Below are experts of layer 5 (counted from 0) of a mixture-of-experts language model. Rows are named router (the router's row for the expert) and show model dimensions 0-127. Each number is 500 + 50 x the weight over its row's rms, rounded and kept within 0 to 999. Numbers have three digits each.
After each expert's rows: "comes after" lists some tokens at least twice as common just before its tokens as in all text. This comes from a sample of Wikipedia text that the model never trained on. Tokens count by the router's weight.

# expert 55
router:524457548508440585531522522458400528562531501474544518580502530524508603474485530488501498498502517561587549445491520643530585551551530544440481504446541503462459517454467559438408507496398561480543539426533421495461571532504409469502535462513560468510537481533427539581480458547513370542574440439513491468532439536425499510473507531542499565498571438587411440477510598566473555488548
comes after: "2", "1", "0", "9", "3", "–"

# expert 27
router:571429555540475576553550535502427533519523486526543455543484544531516557439504449524463490546479580561572586484467499510489546634509482565445479418458598472451487511476520547477502594593512510519528535501490471392468505585428427493431570490575511460578546441568429506545464462541554422473542473499344481445538454536481574412442554502536529515449503466524456503520479512577422507505513
comes after: "==", "===", "-", "\n\n", "|", ".\n\n"

# expert 18
router:533485607544498511555516640489486545500564513521555457590581536564471612481489489512496545494428619505591500462470492533516549576520497547489455497444568491428453538425493509393492492544485504422507550464549446485424552545458458521447571480551554378517533462524441509550426494528561447551529498428425513489517497535440512439504523552595508507456622465484478476498510552512443596508548
comes after: " |\n", "\n", ")\n", "|", "4", "3"

# expert 26
router:582442567526386553498492537413452495520512531502506429556476560535566554415483478515475488496469573568523536471463511520489589555529522507396450482448500491437419585475421491481515517563411513478599522415543516438485550502503393511465535470580553455569623470539466543527418407527540457505582420447478468421544488527456588461474538547451533536459528490492437516489526549562474527494556
comes after: " the", " of", " a", " and", " for", "'s"

# expert 60
router:517394468524451545505547599522439542532531554605596443541555504526516538443453467534446597527455554510519568441477479499538519509470612495436476494484504500475391559428498518494467557453446561432477525418540490484526512497479453538496495419561515417576603432557446556507451480520514416583528419528495466430566505544440582474472539477503540521456552455560514507515453535635461496555534
comes after: " L", " the", " |", " T", " N", ":"

# expert 87
router:556460483526463520546517516459431518548548588561513514566502527527434533484414471501447530477454562548472519498456506476570547485505507556497469415454570464486389507425364541466503577490469598487529535435587488497420499547450506517472601468569524428471504534603401549587432428541448443577571503489437462444535491565452510497439545541483529538456513440508553513505402529555431566476513
comes after: "-", " =\n\n", ":", " is", " a", "S"

# expert 24
router:546456484512517534502571515465423605514556522535472406576557511515493607448495439573395513531486556516510572524531460502568540568493494517404425508417529431444445512459465501491486584541460541465585613488553455414491534502484457559438521438522515473477513505599437562581455488553585480555546500479479427522542449565480590512480519549561501517476522471565433446510418457556504523498599
comes after: " (", " K", " \"", " G", ".\n\n", " B"

# expert 52
router:553384501532499564573527501475508522537588564505511508573547535563487515481464499537480561550490569547565495462465517611546620599561499516414480459412492474492472516421473578466439542563432519444518626513500413490439569505490480556494511410511588470556490434513426502517477432503532460517500463451503464424537470551402512491451522604507516508415529477543472425476475448569478501505583
comes after: "1", "2", "0", "9", " He", " where"

# expert 63
router:482460541586448527460535577464409546511534518580595435549511475532490496458456491501441570541499580524582582450469554523507531559490529489462430492473556505511482529442500541478485535471457583399532555448547455462488525499477467541533538481566536472555513465564435585470463471480539431641588477500520440463517447549398531452454561489499512522457590440521418503446427516610466439611532
comes after: " S", " L", " N", " T", " V", " Y"

# expert 33
router:472478505539478514521588529459531489529529512553547515544496563547462550487469478538499502513469506574556546440409449574477538543487577570469531429519509418456498521367432508507491510481433644501538515496525453426421524554459441546470610503535543421519542463614498537509465413502507399481543489456355519462536493603475551484444488551493542513462505403512468471471520481511366520533515
comes after: "-", "\n", "\n\n", ")\n", ":", "|"

# expert 20
router:529460576520461479512498538450405507566513592572490447599493522525453567493426427517436532511448552540514538475484511604505621488496539535453491486422522405406467566385459516486405495521482522420508530478535495482477543548472471506501534486519579458542506452546483495511467457565524449516532400491465498437529442547451499439413546538550614494488524402602475490457501608592484558519504
comes after: " |", "|", ";", ":", " in", " /"

# expert 43
router:514455518542461536509528488386498526593540590548514462566530545575574560481472421506524518537456508604507560448490470516551563519614628546443504454432483442483453563460503533463454547513498505431548528513549464457491540495492419539479496461523570482530528428501453563503450326492511463532536431464415491502607440544450506453486492558521562523440511359514519470446508530512494544502532
comes after: " the", " a", " his", "'s", " The", " this"

# expert 42
router:535432508520444505486563521393493563544583527529513488537542549496521529415503431542479534492459495475548579470460498497556499546591548533549494494445469470440465567518404520449427530526501521428516595390496407486493523488494440492528550465513499497551535427573465549509405401543533458519511529451481521518612368587449568450505526497530511607460525463489465488460437506634410479544514
comes after: " the", " a", " s", " d", " and", " p"

# expert 19
router:526488576490479464517524542480461511500509540592496421582552500532427609495460444515510530494421620562543508491478456594549622514546516478395399484423473438456490499404429506508466487561436518437492493471546473439499547499442502529478520424587582468588501432555435501540481453529551450510536451463456516455585438523471530470467546564545525500480560375591489475482475548563488515530518
comes after: " |", "|", ",", " in", ";", ":"

# expert 28
router:529429493525485549518550508452407565535493558512547456578510537532418606422484479564461547491469532577570571514458488538518604576484497568450422515465549409459502513462470492471499586523478554436560588446521497469444518540469463508469617502527534404514516491658419504582483512500518454517520435467446432518528433546471614486461491568507551519461540458570437471490490540539461524511552
comes after: " (", " \"", "\n\n", "===", "==", ".\n\n"

# expert 56
router:507486526552472631515505545477443573514566513493558494606506516549486578463455526527516511511456521527574494430485515628536636539515584509440487510453537480469451524408456543492423513530388520465541573482500430428490560497482439516475534501510524512545479524562402466562456436529546384526537452458489497473535433546405519454495500517489514553442612442557468437456481573589514549514535
comes after: "2", "1", "0", "9", "–", "3"

# expert 93
router:544525544486493570550542575455452446534577481546527471553537613547546483529432459516508458504463520591552495425502419549592481573525548578457471474409579517483449545401484544476451530563393517420588508429585430454470536474479431515448521459507503458516504442628466507522452439504531449508546445448466393458478471506457481473497507479534507576509597455489503409478466488523473594499523
comes after: "0", "9", "8", "2", "5", "1"

# expert 12
router:542467576540511527501505535477382497523479522559510401576516517577499574491482470544471529526495580570523487515498524559597558528549536479439504491427566415463444580308426545419456536503490504457501529490507502517455576567503469509440534506551594469556554424529419592493441466512546461544530467442511427457497438579471547480429532498493585494460539409587475506517483515550475487510499
comes after: " |", "|", ";", ":", ")", "°N"